From a checkpoint of a small mixture-of-experts model trained on Wikipedia: 32 GeGLU neurons an expert.
Below are experts of layer 6 (counted from 0) of a mixture-of-experts language model. Rows are named router (the router's row for the expert) and show model dimensions 0-127. Each number is 500 + 25 x the weight over its row's rms, rounded and kept within 0 to 999. Numbers have three digits each.
After each expert's rows: a language model's description of what the expert responds to; "gets" lists some tokens that make up at least twice as much of what it gets as of all text. This comes from a sample of Wikipedia text that the model never trained on. Tokens count by the router's weight.

# expert 17
router:494459531524526477560477510484470512477523535517511468526531475476479470491474523535531486490485529484482527473482465489480523528483491463517480524534521468521523484531488490476520519519476523518480480519522520473523473478479469476495482530527520513464517462523475471477480467527480524533480529518473482525478474529466529482479531516482459517543513520475516477535467480474534475470518
What it handles: Word endings, table cells. Suffix pieces ending a word (-s, -ed, -ations, -ments, -bury, -mouth) plus table separators and cells before a pipe or comma.
gets: "s", "ed", " it", " be", "---|---|---|---|", " It"

# expert 3
router:523459518523522470520495507455475518474521534520510484518526470465478473495472523527523483492481521521489522473470472485480528530476489470532479527524508470518515491522477488474527515520479512531460481527532535481521490481473471473500479539514528529475527466528490475470482473518479519534480526515489467525452463531465531474479522513485464519525516530469519468535469480468523476470519
What it handles: Past-tense biography verbs. Narrative verbs and auxiliaries in biographical prose, such as was, had, died, worked, wrote, plus who and as in such as.
gets: "s", " was", "==", " were", "===", " had"

# expert 33
router:500466529516522478589465502470467522476527527522502477525521480475481477483464527532518480496480521501491521480473480489481527533470488468530472529526528463522523493520477483480533507521472519521475485522524524471523483473480476476489474533523528520486518488526482471488483464531492526521470515514479484516491466529479529477477535518476469530534526527466523471532479487479527479477525
What it handles: Word endings, plural s. Final suffixes and plural s closing words, plus heading markers and sentence-initial It, such as pathway-s, vision-ary, theorem-s, ==.
gets: "s", "\"", ")", "==", " and", " It"

# expert 59
router:520472533515532480539471503509471518484517523527499467519528470479484480455469529529528474489480530518493522483470473476486529530421483464525474518523518465525513444524485482487524497520481503533473481521524523474523485478479479474503485530515518518477532483515484527468481471534481521528481517520478475524488465527477532484486527514478463515527522528468521481530470486477528485480526
What it handles: Foreign name endings. Closing pieces of foreign or unusual names and words before a comma or parenthesis, e.g. Swee-ney, X-ena, BB&S, -gen-.
gets: "s", "o", "e", "a", "i", "y"

# expert 23
router:507468516525524479560480503485459519473526538534513462535519470476469473509481516534532474484478523508479528490476470481492521535508503466524464520524512477517527511526493486476530500518482531523476486524536523473529487484474465480488490526521539510478536469531487476471490469534493527530465531519484484525474471533480516470486520514473474505531523526475505473532470477460529468473522
What it handles: Place names, plural endings. Country and region names (States, Africa, Wales, Spain) and final word pieces like possessive or plural s before a comma or period.
gets: "s", "'", "ly", " States", " War", "ia"

# expert 8
router:518475541517528474513477499444476514479520528518516467526524472469471482494475520525529474496481523491481529470471466486475536527538490476532477538519515468510532497518483487462526510519488523524459475523534523478527489473473479471486472530521527524472517476521494482482478475542482521531480520522479481521506466526468522474479531506484466523534524527476525470526473485469532469475529
What it handles: Punctuation and list joiners. Commas, pipes, closing brackets and "and" joining clauses or list items, plus coordinate marks ″ and words like ago, York, across.
gets: ",", " |", ")", " and", " on", "\""

# expert 26
router:514468500530534477476488527445467514468514535527509467510520467465470465502474530534532473489481525464496525479475462472491529522539489473522475524525509465523525505528492485469525506518480514516476483519529522477519491472472473484496479532523538514474524482522492484475486461534476519534462514528476479516491470528480524479473529512470471508531515526471520469534473485461527477481518
What it handles: Descriptive and modal text. Prepositions, conjunctions, modals and verbs in explanatory or technical prose, such as of, and, can, should, meet, participate, grow.
gets: " of", " and", " in", " with", " as", "ed"

# expert 44
router:498468529516523474568471519456466529486520534523494469525519470473483474478480516529526475488481510485489518480481473486485520523558492470527467532527513468509532530522487483480535501516484514517464479524539520486530486473467477484496479535513520523472531490525492482470496469528481523532466523515479479513495464530484535482485536502471467523536523532478513487528479476469524477478521
What it handles: Commas and list separators. Commas, "the", "and", "or", pipes and quote marks that separate list items, glosses and table columns.
gets: ",", " the", "\n", " and", ")", " to"

# expert 55
router:522472515529527468518471519475464519465527538526509477521532480470487464434478522526523478486480519508482512484483473479486531526467476467527474525521514480516515470525476483483526510522485529522474486510526527478529479472473470480500474535510525514474523461533489477479478465539479523536471517515478488519481469518474522475484525515473472527529526524463531478527460490479521476482533
What it handles: Film and award prose. Function words and verbs in film, TV and award text, such as released, founded, Nominated, Best, and digits of birth years.
gets: " a", " the", " is", " (", " an", " was"